config = dict(
    n_experts=96,
    activation='swiglu',
    routed_scale=2.5,
    lr_router=0.000554,
    optimizer='soap_variant',
    batch_tokens=65536,
)
Below are experts of layer 8 (counted from 0) of a mixture-of-experts language model. Rows are named router (the router's row for the expert), gate (a neuron's input weights, with its number), up (a neuron's input weights, with its number), down (a neuron's output weights, with its number) and show model dimensions 0-255. Each number is 128 + 24 x the weight over its row's rms, rounded and kept within 0 to 255.
After each expert's rows: a language model's description of what the expert responds to; "gets" lists some tokens that make up at least twice as much of what it gets as of all text. This comes from a sample of Wikipedia text that the model never trained on. Tokens count by the router's weight.

# expert 29
router [155 141 114  53 148  96 144 138 132 150 121 126  98 131 128  78 130 173 186 150 135 105 132  89 116 111  93 140 130 151 152 123 126 113 101 117 130 117 118 135 105 150 128 149 115 120 149 139 139  89 151 129 123 142  79 119 154 139 142  89 151 103 136 156 136  87 132 101 121 114 107 148  99 128  85 152 126 117 138  95 108 112  97 138 119 142 120 136 108 144 161 126 139  84 199 139  84 154 134 143 113 167  99 144 118 103 142 135 144 128  81 141  83 101 140 168 152 106 145 121 131  79 152 159 127 134 120 170 131 112 106 148 141 154 120 102 136 121 109 125 109 162 172 113 129 148 124 121 136 108 141  92 140 118 124 129 146 114 115 151 127 161 122  91 152 142 126 122 156 135 108 145 106 129 117 121 120 194  85  94 155 164 123 118 135 101 118  62 118 111 110  79 172 119 139 111 146 171 152 124  91 109 123 144 119 154 107 134 164  96 109 152 134 106 130 170 146 166 114 120 119 136 127 109 153 171 124 122 140  69 136  99 138 117  92 140 165  90 116 121 116 109 117 122  81 137 127 132 166  89 162 144 103 112 121 146]
gate4 [141 150  84 127 145 131 153  81 136 117 151 102  77 153 158 135 109 135 158 138 107 114 109 138 140 110 170 160 153 109 135 130 107  94  99 141 114 134 150 131 147 123 120 148 110 168 112 180 121 125 165 136  95 149 110 114 106 146 137 170 137 128 109 114 186 128 136 122 165 116 116 147 121 104  85 131 142 164 104 127 133 112 149 149 141 151 114 186 147 144 140 134 144 137 149 121  94 122 129 106 101 154 143 123 141  94 120 134  85 108  85 107  99 130 111 128 146  94 143 105 128 104 102 151 114 165 111  98 128 123 121 161 126 158 107 154 122 112 143 135 137 180 120 127  91 152 156 137 137 100 134 100 116 109 137  82 160 138 153 103 106 137 167 134 160 159 160 154 178 150 107 103 124 135 123 162 102 148 103 152 107  83 162  98  86 137  95 104 124 159 160 137 107 111 108 115 136 142 134  97 112  90 167 121 145 134 169 150 113  93 141 127 122  83 123 135 124 164  89  87 135 121 131 112 182 156 109 127 155 132 114 131 136 112 125 111  50 115 168 115 125 162 143  82 116  81 106 136 153 133 161 114 104 141 133 132]
up4 [146 155 163 125 122 103 142 176 156 131 147 154 135 103  77 121 160 178 186 149 119 116 103 162 161 130 103 121 138 102 181 130 128 121 123 115 139 125 151 111 153 169 152 114 111 166 141 102 106 150  60 104 156 177 111 112 123  73 112 140 146 127 134 138 113 163  92 143 140 145 140 104 177 162 146 115 130 108 125 148 106 125 139 108 128 132 128  82 118  75 114 172 113 110 111 140 124  98 146 137 132 115 105 134  97 102 137  86 133 116 143 172 133  98  98 121 114 156 136 111 130 138 166 143 126  85 117 107 104 126 183 126 124 166 117 176 109 115 150 125 144 115 151 128 165 128 138 143 124 122 104 111 144 135 143 141 117 119 131 146 122 119 167 139  98 138 133 111 106 158 120 161 125 152 114 139 110  68 151 106 131 111 111  89 117 133 156 108 165  67 129 132 131  56 105 138  96  98 133 108 169 173 137 120 147 137 115 175 118 145 105 144 141 183 137 123 117 129 109 119 162 135 129 132  96 115 129 114 126 160 110 127 156 137 139 143 118  89 125 130 140  73 114 142 123 117  96 102 122 115 112 118 158 104 134 151]
down4 [142 104 137 177 154 155 106 128 134 127 183 119 116 125 133 116 139 121 110 116 118 134  72 102 138 151 131 148  98 145 122 145 120 134 114  42 165 131 130 138 116 143 135 143 108 118  49 136 141 100  80 151 145 101 116 107 116 106 155 136 134 135 175 101 108 103 141  97 163 122 134 138 131 158 145 120  99 103 114 151 105 105 147 129 118 124 105 126 123  95 136 154  75 145 105 132  97 111 156 107 111 127 117 161 175 163 148 136 160 130 163 155 132 174 161 139 139  92 182 105 131 128 137 104 157 132  86 135 128 131 120 115  99 107 127 125  97 173 121 104 123 142 147 117  95 131 120 107 107 153 130 106 110 131 176 197  81 108 140 132 126 130 137 136  93  98  88 120 158 166  91 113 122 141 139 118 117 118  90 149 154 120 138 151 121 131 115 115 109 123 131 123 120 110 185 140 144 124 149 124 110 132 102 107 140 121 172 162 128 165 109 135 120 102 181 143  85 139  92 143 125 150  93  80  87 131 123 138 140  81 122 127  97 129 127 158 123 108 153 148 136 152 120 134 109  81 102 101  84 122 135 129 129 128 118 132]
What it handles: Pipes, list dashes and indents at the start of table rows or list items, plus words like including, include, After.
gets: "|", "-", " |", "=", ":", " -"

# expert 23
router [142  94 163 135 203 111 126 115 141 151 153 141 120 117 128  71 127 131 129 131  76 149 132 104 134 119  91 137 149 154 161 132 156 142 138 103 154 128 169 134  84 146 105 166 113  92 132 147 112 140 140 132 160 174 114 131 123 126 120  94 102 142 115 150 112 114 133  97 140 124 106 151 131 139 122 177 146 130 128 146 146 138 165 110  94 184 133 164 122 158 148 139 121 120 165 139 121 126 129 120 118 154  97 140  62 130 128 111 122 151 143 165 117 132  67 122 123  88 123 103  97  90 168 114 150 158  92 139  97 126 143  95 111 152 141 100 186 120 111 111  87 172 108 109 124 113 155 106  78 112  97 121 152  61 141 106 159 128 147 106 119 167 147 109 130 118 123 119 160 130 129 116 110  77 159 105 122 127 108  82 134 141 114 119 143 128  83 123 130 125 161 108 127 145 120  98 154 105 141 132 151 140 104 115  96 120 112 153 113 136 120 142 154 178 137 128 158 132 102 151 139 125 109 110 149 113 141  84 135  64 104 128 120 112  95 139 145 127 106 173 118  76 145 127 120 117 145 112 128 104 156 115 126 148 110 143]
gate0 [138 101 119 154 129 125 129 137 125  99 128 138 126 118 148  93 124 138 128  38 123 159 127 122 147 124  91 153 144 138  89 117 136 114 151 130 146 147 104 116  98 110 103 133 149 138 126 133  93 137 137  99 161 174 116 142 112 135 126 100 134 163 138 117 105 160 166 132 131 111 121  78 120 119 121 127 157 145 151  86 123 104 132 177 166 105 121 116 137  99 130 172 114  67 150 143 130 180 119 142 168 156  95 148 175 121 117 155 139 152  88 138 157 108 111 104 103 109 168  92 152 144 130  91  81 112  97 109  92 135 124 101 168 120 116 129 142 125  74  91 108 147  80 136 115 139 133 138  87 150 137 131 114 116 111 140 113 148 131 147 166 112 155 118 136 126 169 145 161 114 152  99 117 119 140  79 171 117 126 140 114 122 137 149 118 136 123 129 143 132 152 174 124 125 108 129 114 151 153 139 129 153 140  92 151 175 107 163 116 126 125 114 101 113 130 145 139 173 148 131  93 117 128 130 107  89 109 106 177 127 143 160 148 160  81 137 152 141 150 137 111 140 142 116 163 113 144 161 133  85  75 127 166 149 176 129]
up0 [132 121 164  66 154 127 118 121 119 169 150 142 129 158 143 117 128 176 143 131 108 114 174 118 137 159 132 117 137 108 105 141 170 133 119 140  90 128 146 161 131 130 156  92 135 155 172 184 154 138 123  71  51 127 141 105 176  91 132 147 149 126 125 163  81 114 150 120 128 129 124  94 137  77 151 109 142 155 108  98 119 131 151 116 126 149 115 116 130 183 164 148 110 137 141 110 112 138 142 156 137 135 125 119 113 131  87 118  99 111 167 113  79  96 148 134 132 116  90 118  95 153 142 113 142 139 143 109 142  76 133 127 145 100 116 100 115 159 166 113 129 138 141 117 154 150 163 135 123  84 126 119 152 107 142 111 119 125 131 112  99 106 127 125 143 135 172 159 151 132  99  84 139 134 159 116 130 116 123 101 120  71 115 122 152 124 135 117 107 107 111 144 116 128 124 125 137  84 135 161 145 147 149 157 135 118 144 136 129 141 146 112 133 166 109 107 108 100 134 131 140 151  75 110 114 169 148 183  80 118 184 124 149 130 179 115  62 111 128 161 131 102 122 138 127 101 120 114  97 159 135 114 114  96 132 142]
down0 [113  86 162  90  93 177 130 142 142 101  71 168 121 142 143 154 150 102  86 133 100 140 111 140 160 141 147 129 120 110 121 113  98 128 159 166 123 142 170 111 198 168  93 105 171  88 150 147  80  52 147  97 140 120 127 109 144 138 122 121 153 147 117 113 133 149 164 150 118 127 102 131  97 125 125 146 133 129  91 166 126 155 124 139 136 133 152 140 112 121 150 136  97 138 128 135 123 146 157  93 162 113 139 125 131 159 139  87  92 146 141 157 192 109  85 111 159 119 121 138 132 140 133 113 124  99 105 139 118 130 122 128  69 123 131 121 135 114 100 111 159 147 128 139  99 134 156 105 140  74 119 102 144 148 119 101 130 109 116 135 101 139 127 137 101 135 149  95 118 155 133 155 129  97 143 131 145 103 135 139 102  89 154 129 110 146 143 142 159 143 145 161 128 147 128 153 143 174 131 145 110 120  76 175 149  54  94 126 124 182  95 109 140 120 121 151 113 156 114 146 122 162 111 166 142 143 173 125 151 153 106 151 110 134  98 105 122 142 160 108 138 100 127 154 119 149 125 133 120 146 129 135 155 110 109 115]
What it handles: Sentence-final periods, colons before lists, and clause-linking conjunctions such as but, because, which, although, plus blank lines ending sections.
gets: ".", ",", "\n\n", "=", ":", " and"

# expert 55
router [150 102 123 110 175 134 177 126 139  98 160 138 119 138  91  97 144 133 149 142 116 121  93 135 166 124 102 159 128 124 139 116 128 134  94 119 139 154 150 198 110 133 102 109 117 129 164 132  95 105 118 142 109 144 151 115 121 125 130 135 120 113 113 119 109 144 143 101 119 100 151 163 140 163 139 163 148 135 155 150 153 103 108 152 107 163 126 170 118 134 159 139 134  68 130 120 114 163 145 145 105 125 108 154 119 115 155 129  96  77 130 148 125 120 136 117 119  82 147 121 129 106 126 168 160 136  89 153 156 163  95 114 157 126  95 133 155 139  72 147 109 115 163 129 147 109 120  79 164  87 115  95 157 118 155 209 177 165 144 130  98 156 149 107 137 115 140  72 161 149 131 148  95 108 133 176 135 157 145 127 140 123 105 107 131 113 105  94 110 112 136  94 135 119 128  89 113 186 119 137 122 168 121 142 160 116 137 159 119 102 119 178 138 138 134 127 134 144 132 163 135  94 131  99 155 135 148 118 100  97 124 172 123  94 106 150 119 115 146 140 115 148 105 166 132 160 125 177 128 120 104 140 144 128 136 144]
gate0 [127 104 122 119 142 129 155 167 131 131 133 107 126 167 131  97 141 124 173 140 121 166 127 137 146 147 113 107  94 129  68 165 160 113 144 131 126 114 150 137  90 105 153 110 111 128 132 177 143 116 145 166 117  99 126 148  80 104 139  78 149 137 121 139 127 172 129 105 102 139 114 125 130 137 139 169 158 163 142 132 184  99 140 138 137 151 155 171 159 164 148 106 123  67  55 142 101 102 172 133 150 105 104 111 109 156 134 136 137  76 110 108 188 141 150 133 114 105 117  99 122 139 167 112 124  98 156 124 133 125 133 105 130 131 135 131 143 113  96 115 135 101 130  93 130 155 112  89  99 158 131 123 159 128 139 128 158 100 110 172 143 128 125 102 108  92 126 137 173 118 151 114 130  80 131 138 157 166 170 114 115 147 106 121 106 132 124 115 154 117 114 153 129 123 123 109 127 112 166 120 145 179 117  81 137  78 120  90 128 102 114 148 165 110 134 101 134 152 162 129  67 124 102 130 172 127 110 127  95 136 135 117 160 167 129 143 137 134 140 144  69 108 129  98 140 144 144 130 148 127 145 129 150 154 148 118]
up0 [145  75 112 151 110 166 135 123 140 107 142  76 174  75 112 121 128 141 114 152 155 107 140 120 125 167 114 137 104 112 175 114 129 127 153  60 118 116 137 128 126  90 166 127 127 114 101 106 179 160 106 110  97 101 112 122 137 144 112 110 142 110 130  91  94 136  80 163 133  97  98 119 110 138 110 128 163 146 112 104 149 117 143 143  95 115 134 119 125 142 142  92 144 138  94 155 158 151 141 119 122  61 104 120 134 141 137 144 107 139 156 176 156 142 172 149 160 162 124 137 112  93 133  82 146 155 152 111 141 135 120 101 119  96 127 120 104 164  84 112 116 156 153 141 125 119 102 115 110 158 102  85 169 114 148 156 122  77 144 112 147 161 128 148 149 104  96 167 134 125 116 149 117 132 117 143 143 134  67 166 140 126 167 154 125 166 102 123 109 144 143 127 163 116 172 120 122 130 115 133 145 144 115 135 101 136 126 108 134 138 118 117 101  99 132 132 153 132 128 145 166  99 134 130 141 150 148 107 109 125 108 100 121 158 114 131 124 155 105 167  87 121 131 155 146 175 137  97 161 122 145 174  81 153 169 136]
down0 [115 150 138 123 118 133 105 151 133 137 112 113 131 122 153 161 124 100 116 130  87 133 130 163 164 163 127 140 168 169 180 163 105 113 175 154 101 149 131 152 102 171 111 164 127 130 151 129 185 128  98  67 153 144 123  92 103 141 108 116  98 172  92 107 177 160 113 179 125 145 116 138 150 147 137 138 164 111 140 114 103 129 110 135 115 118 105 105 130 115 112 148 121 133 137 129 155 114 127 140 125  91 112 148  88 125 114 116 137 148 109 107 160 136 123 161 113 136 104  89 145 170 129 101 135 127  88 138 134 140 136 142 126 149 139 164 144 166 108 128 146  71 142 132  89 126 136 123 131 111 109 102 110 130 161 129 152 156 143 122 103  78 182 128 111 132 118  81 176 116 165 152 150 130 104 119  55 143 134 152 134 115 121 153  94 158 141 141 138 142 100 162 120 149  83 134  92 126 129 132 114 147 104  98 148 140 118 110 136 140  72 158 104 145 136 120 139 144 127 142 140 148  95 131 141 117 165 165 114  95 153 156 111 139 174 112 113 132 121 153 178 170 138 120 131 115  86 100 147 128 167 144 119 113 138 163]
What it handles: Action verbs, their endings and following particles or prepositions in narrative prose, such as get, gave, killing, cool off, fill out.
gets: " to", "ing", "ed", " with", " for", " in"

# expert 62
router [114 135 170  83 119 141 119 152 128 144 126 134  80 129  91 124 128 120 118 132 141  71 128  88 133 104  97 112 153  84 134 175 174 115 107  71 128 165 159 133 100 126 105 113 111 149 163 158 141  95 148 142 150 142  98 126 142 119 122 137  80  91 108 107 107  92 108 124 121 120 140 125 117 112 138 135 130 150 127 126  97  92 139 131  70 125 125 136 104 136 155 123 183  84 140 181 109 169 152 105 133 150 148 111 104 174 113 126 124 105 142 119 115 108 148 104 113 134 135 128 148 131 170 141 146 149 100 168 164 125 111 132 122 165  99 136 109 149  73 132 139 140 153 124 137 120 143 142 149 120 108 128  75  99 186 127 133 120 173 104 111 101 110 107 129 126 119  93 162 127 168 105 133 105 116 117 116 124  91  96 130 143  98 115 143 119 154 126 145 142 121 115 178 130  81 137 132 134  94 100 131 148 146 196 129 133  57 178 105 142 156 133 124 152 176 162 141 146 120 143 124 101 140 116 136 146 128 128 118 144  67 138 118 154 117 145 119 119 141 131 148  85 131 109 101 124 141 124 157 117 117 126 110 125 146 105]
gate0 [108  81 128 118 130 132 107 134 103 101 102 147 126  99 147 116 125 106  86 165 138 127 126 156 113  92 141 113 116 106 154 110 129 127 101  74 138 102 103 135 115 166 115  96 129 129 128 171 129 161 173 147  87 133 137 126 107 161 129 141 138 148 112 108 141 146 134 117 166 152 134 109 167 125 135 106 131 153 103 135 103  98 138 146 153 111 144 126 142 147 136 128 118 112 104 147 105 125 138 131 152 105 138 132 119 101 135 126 166 142  90 128 118 113 155 100 157 102 115 136 112 123 132 176 130 132 101 125  96 155  73 125  76 143 120 127 168 130  99 117  93 101 100 135 103 130 164 182  85 148 147 123 104  98 178 147 138 125 173 124  97 109 109 100 125 163 148  96 145  93 120 113 155 119 142 132 145 159  98  52 128 146 119 108 115 105 112  90 146 145 157 105 126 107 132 128 119 119 117 135 101 105 116 132 166 155  78 117 161 112 116 157 138 109 106 125 118 151 159 106 149 130 125 102  97 105 140 184  79 151 112  76 116 146 126 120 186  97 144 131 117 116  97 143 152 110 146 144 121 103 148 121 156  97 129  47]
up0 [143 120 139 151 106 147 119 159 104 126  86 116 140 106  91 165 149 104 135 167 122  81 138 149 126 138 146 104  83 104 141 119 126  99 107 129  98 116 141 130 140 145 111 128 106  91 106 121 161 131 213 108 118  95  97 138 114 103  96 108 113 104 115 161 158 112 159 132 126 131 122 142 133 142 116 119 127 162 152 107 125  60 141 111 131  90 166 134 134 154 119 139 119 158 141 110 133  87 109 192 126 154 140  98 147 143 146 183 149 133 123 182 102 140 175 144 175 109 154 107 143 145 129 145 187 138 154 143 112 132 174 159  93 140 166 141 143 120 100 130 141 112  91 163 112 151 110  93  86  97  98 121 102  86  90  75 127  95 151 128 136 140 128 133 135 132 122 136 114 119 138 120 132 114  92 135 175 150 122 104 136 135 127 118 128 104 123 106 136 130 126 144 142 141  86 167 104 153  99 107 111 131 137 130 153 126 133 111 156 154 133 142 140  97 129 141 132 150 116  87 138 139 104 112 182 126 132 147 144 107 126  73 130 155 118 125 116  85  90 109 155  91 134 128 130 144 103  77 116 143 153 121 110 147 138 144]
down0 [123 164 122 163 126 125 139 101 110 153 133 165 121  93 109 103 118 162 117 169 137 154 120 125 104 142 122 127 111  37  90  85 158 122 107 102 134 132  78  94  96 109 149 157 110 172 148 125 132 146 137  91 146 121 148 119 185 155 133 181 109 166 119 114 120 138 141 147 186  99 125 103 139 108 136  96 113 147 135 136 109 120 143 167 111  96 131 174 143 119 132 106 145 106 173 124 136 101 116 124 127 135 141 135 117  92  97 113 121 103 106 134 104 115 136 118 134 128  90 146 188 101 115 128 170  94 128 138 106 135 114 136 119 146 145 121 101 117 132 127  90 115 126 146 103 127 185 160 137 126 128 120  97 104 178  97 128 160 133 121 158  73  77 125 105 152 183 121 128 119 101 153 101 117 150 122 106  91 111 145 113 142 122 145 118 146 157 125 148 162  66 145 151 146  99 110 125 138 157 127 108 129 144  94 132 119 105 108 181 114 145 107 112 131 125 152 157 129 113 143  80 131 157 153 160 138 140 115 122 118 152 109  95 141 136 156 111 171 146 127 113 136 163 155 138 140 150 139 139  94 104 154 151 139 120 121]
What it handles: Line breaks, dashes and colons starting infobox or taxonomy list lines, such as Genus, Species, Born, Occupation, Coordinates.
gets: "-", "\n", ":", "\n\n", "|", " •"

# expert 10
router [168 130 149  92 122 107 151 128 151 124 124 114 151 127 123  67 110 149 140 144 137 108 134  91 161 126 141 131 194 142 148 146 161 110 145 116 124 122 176 153 148 140 124 108  92 132  83 174 133 107 115 125 127 149 134 154 100 150 159 149 100 112 102 145  92 112 108 132 174  81 159 134 121 107 103 186 139  72 153  96  83 154 120 143 141 148 121 107 123 119 157 124 137 112 131 129  95 109 125 155 130 142 113 123  72 170 155 123 142 116 117 159  81 105 131 138 155 113 114 125 140 123 127 128 104 129  99 131 138 121 137 111 116 118  98 134 125  99 132 141 111 113 181 122 172 140 149 166 119 123 139 124 141  93 182 160 143 103 144 135 142 186  91 111 141 108 113 125 125 139 105 165 117 106 140 110  80 139  90 127 167 134 120 141 128 123 116  77 147 112  98  96 184 126 151 157  98 132 138 150  67 122 145 155 133 128 106 150 175  75 138 149 137 129 136 122 160 126 134 149 109 129 139 132 145 149 145 130 104 104 162 127 166 128  93 157 123 139 136  88 125 150 116 127 131 106 124 137 153 104 123 132 189  93  99 136]
gate0 [134 140 101  86 168 123 182 164 144  73 113 123 187 159 122 152 132 125 110 148 125 112 138 154 176 153 149 143 120 135 112 141 139 100 140 130  69 124 133 131 133 163  99  89 109 125 121 116 119 135  73 141 145 120 108 148 133 121 148 142 109  96 100 154 124 153 131 148 101 139 176 121 148 116 100 121 107 121 140 104 104 130  91 118 124 128 139 160 142 134 124 155  85 124 180 125 147 148 117 150 114 122 134 104 127 142 140 131 158 109 144 162  87 132 174 160 116 158 131 100 141 139 119 157 117 155 115 139 115 149 103 126  92  86  73 145 125 133 112 133 139  99 101 135 143 136 127 115 120 143 125 111 118 102 122 138 127 124 124 128 149 152 152 104  82 104 109 104 112  98 115 111  92 119 139 142 104 154 125 129 131  77 136 154 194 122 117 110 157 144 124 145 119  98 130 166 102 131 119 187 122 125  42 114 141 177 126 148  98  95 139 160 129 134 111 160 184 133 169 121 133  98 133 146 138 104 188  96 142 137 116 167 117 119 117 125 133 123 125 140 123  80 135 121  76  85 169 143  99 121 125 139 128 119 143 153]
up0 [135 145 155 103 171 149 125 131 121 176 118 114 140 131 105 110 113 151 125 112 115 100 151 144 142 123 102 168 120 116 171  96  89 118 100 164  77 120 128 110 143 128 165 120 129 131 131 137 115 108  95 111 134 166 143 138  90 143 144 123 133 156 122 130 121 155 137 116 115 173 155  50 152 106  81 150 120 171 171 157  80 141 126 109 105 131 122 139 110 158 127 120 127 117 157 125 145 144 143 130 101 130 147 113 162  64 137 122 138  97 102 153  78 120 150 147 137 154  97 167 160 137 125 138  85 129 114 122 122 106  83 160 109 114 104 112  88  98 122 154 116 114 161 129 137 105 107 144 143 154 109 162 104 125 102 105 132 131 160 118 165 141 134 123 137 159 154 128 131 136 137 112 136 142 123 121  90 111 113 163 158 102 119 118 142  98 154 110 151 131 108 155 161  64 120 151 129 191 141 130 107 108 116 123 115 134 186 145  72 125 157 100 127 108 146 144 106 134 120  81 133 144 108 153 128 129 179 132 135 140  95 148 144 150 122 152  77  81 141 112 133  95 102 126 132  94 120 142  89 138 117 121 136 164  92 107]
down0 [126 120 167 167 134 145 160 141 152 150 126 168 155 122 150 127  86 118 150 126 148 106 170 121 194 121 101 158 135 182 127 128 112  88 140 134 116  93  88 154 148 106 104 107 121 153 116 147 122 117 103  98 126 131 134 138  97  95 164 173 117  94 138  87 133 106 153 120 123  94 121 110 138  80 162 140 108 112 132 161 133  91 145 100 110 127 128 164 115 126 185 115 156 128 141 102  98 166 158 115  90 110 120 100 152 124 133 101 100 155 134 135 104 142  65  96 132 154 142 142 119 164 118 177 117 133  98 116 119 104 102 138 155 136 101  82 139 130 158 162 119 179 126 112 157 132 143 112 117 129 124 123 110 108 111 139 137 100 157 119 151 137 125 124 104 133 157 125 129 110 123  94  77 123 138 134 159 130  74  97 138  82 141 130 127  85  99 120 136 154 143 110 137 109  80 135 107  96 141  74 122 124 145 158 117 123 140 143 131 190 140 132  88 134 132 135 121 117  56 148 165 125 116 126 147 152 104 144 152 121 132 113  99 114 152 122 124 158 158 163 107 105 122 120 128 131  98 106 107 109 100 108 156 130 143 144]
What it handles: Line breaks, pipes and hyphens opening rows of tables, bullet lists and match results, especially after dates or scores.
gets: "\n", "|", "-", " |", " -", "\n "

# expert 3
router [147  92 157 117 115 139 186 131 105 127 157 164 123  99 122 121 124 139 118  84 116 118 128 118 118 110 105 139 153 163 172 165 150 131 154 114 147 136 118 141  85 146  95 128 143 144 117 152 110 129 133 138 133 154 146 117 155 143 156 116 121 141 129 151  85  93 177 145 128 116  96 171 117 124 128 191 132 114 156 126 120  68 121  96 126 176 101 117  91 175 136 143 158  81 119 140  99 138 152 135  83 107 126  92 121 111 135 130  77 102 131 142 126 163  85 121  88 133 138 113 147 144 141 147 151 180 130 135 149  98 125 123 128 120 154 135 197 144  98 115 145 137 164 152 130 120 121 138 106 103 146 131 139 150 116 145 182 119 131 107 125 159 160 134 112 112 114 132 142 120 101 163  85  91 120 168 115 164  98 134 167 144  78 118 128  98 120 106 128 118 124 111 163 135 135 161 124 133 122 104 150 131 129 206 112 138 114 147 140 139 129 127 130 109 150 132 125 104 125 179 138 150 146 107 141 124 148 127 137  70 118 139 141  59 138 150 175  98 120 148 132 103 148 125 116 141 125  92 104 138 119 139 155 127  96 145]
gate0 [170  93 103 125 120  85 120 127  95  96 139 136 129 127 166 103 151 121 120 172 126 109 107 110  95 108 136  94 168 152 144  88 107 137  73 128 109 136 106 103 108 147 157 201 122 175 129 124 107 117 132 106 157 143 105 117 159 121 127 123 135 189 128 133 167 135 128 174 126 166 121  96 102  96  96 131 111 109 124 119 127 116 110 125 138 159 104 139  73 103 127 143 140 117 111 112  93 143 106  99 128 125 134 136 146 108 133 160 115 107 106  99 135 141 142 126 137 180 128  96 154 145 121 132 146 137 115 121  85 132 125 107 124 144 150 114 104 103 138  97 150  93 154 123  95 136 121 119 163 126 167  87 139 113  87 137 116 148 124 146  90 112  90 130 154  89 148 115 145 132 142 154 140 108 113 105 143 132 142 100 137 154 119 117 151 107 139 124 107 135 168 101 159 138 144 137 159 155 132  89 100 128  78 129 110 147 159 133 159  79 150 118 152 104 118 134 165 101 136 106 106 130 144 136 172 132  69 149 162  69 115 125 136 134 160 124 183 163 159 115 153 116 120 134 106  93  90  79 126 144 134 132 103 146 142  92]
up0 [123 125 170 156  63 172 142 114  94 141  83 161  79 150 126 125 129 135 127 158  91 165 140 158 155 126 120 107 200 147 141 138 122 137 120 105 161 141 150 137 100 116 133  78  98 118 120 214 117 159 130 151 142 150 141 106 113 144 163  81 119 138 124 129 155 111 118  97 114 131 128 110 185 131 108 140 149 116 144  93 110 186 125 135 105 117 133 103 143 155 149 133 142 155 124 135  93 132 134 120 129 153 107 150 140 176 158 125 110 140 119 110 130  92 137 103 147 151 117 174 118 141 109 135 120 102 143  94 127  97  95 141 118 138 131 148 108 113 135 106 158 110 100  99 147 137 158 109 145 114 134 124 125 116 137 121 129 108 136 120 102 115 152 160  85 122 115 112 147 126 111 120  90 144 115  99  96 160 146 137 104 140 126 113 119 114 115 155 123 130 153 163  93 158 134  90 101 156 166 144 103 104 128 115 117 150 144 134 106 150 102 137 135 124 111 176 112  95 150 133 152 129 116  97 136 114 126 152 124 144 113 133 111 164  72 116  95  93 186  73 137 169 129 157 134  82 127 160  99  86 128 105 105 125 139 158]
down0 [144 104 179 135 109 148 134 142 119 156  99 105 161 163  89 142 110 137 124  79 129 127 151 134 136 109 134 122 109 134 108 117 168 172 127 118 165 131 142 119 150  84 120 163 129 137 125 114 148 137 133 105 114 203 129 106  98 100 130 143 129  89 120 126 143 139 137 116 147  79 131 127 133 132 102  98 131 109 111 125 191 122 150 111 119 122 108 117 110 128 138 132 125 124  80 175 150 141 150 159 117  94 122 108 107 154 129 175 140 149 136 126 119 185 163 111 114 152 146 148 168  98 115 111 192 116 160 132 120 188 147 102 120 125 149 145 144 118 102 181 137 105  94 160 128 136 138 129 129 171 136 100  94 151  87 150 111 154 135 114 127 129 136  94  73 162 129 113 127 118  51 173 122 127 116 128 157 126 125 139 108 107 141 131 147 132 151 126 136 152 149 140 114 118 170 136 119 105 137  95 139 106 123 107 155 151  99  90 146 158 122 128 127 158 152 134 128 117 133 122 143 137 160 108 168 162  82 165 130  99 164 119 117 131 161 146 130 136 146 161 188 168 114 125 112 141 140 122 152 119 146 147 110 154 176 124]
What it handles: Commas, and, but, while, although and copulas was/is/were mid-sentence, joining clauses or predicates, e.g. "marketed and hence", "related, mutually".
gets: ",", " and", " was", " is", " were", " but"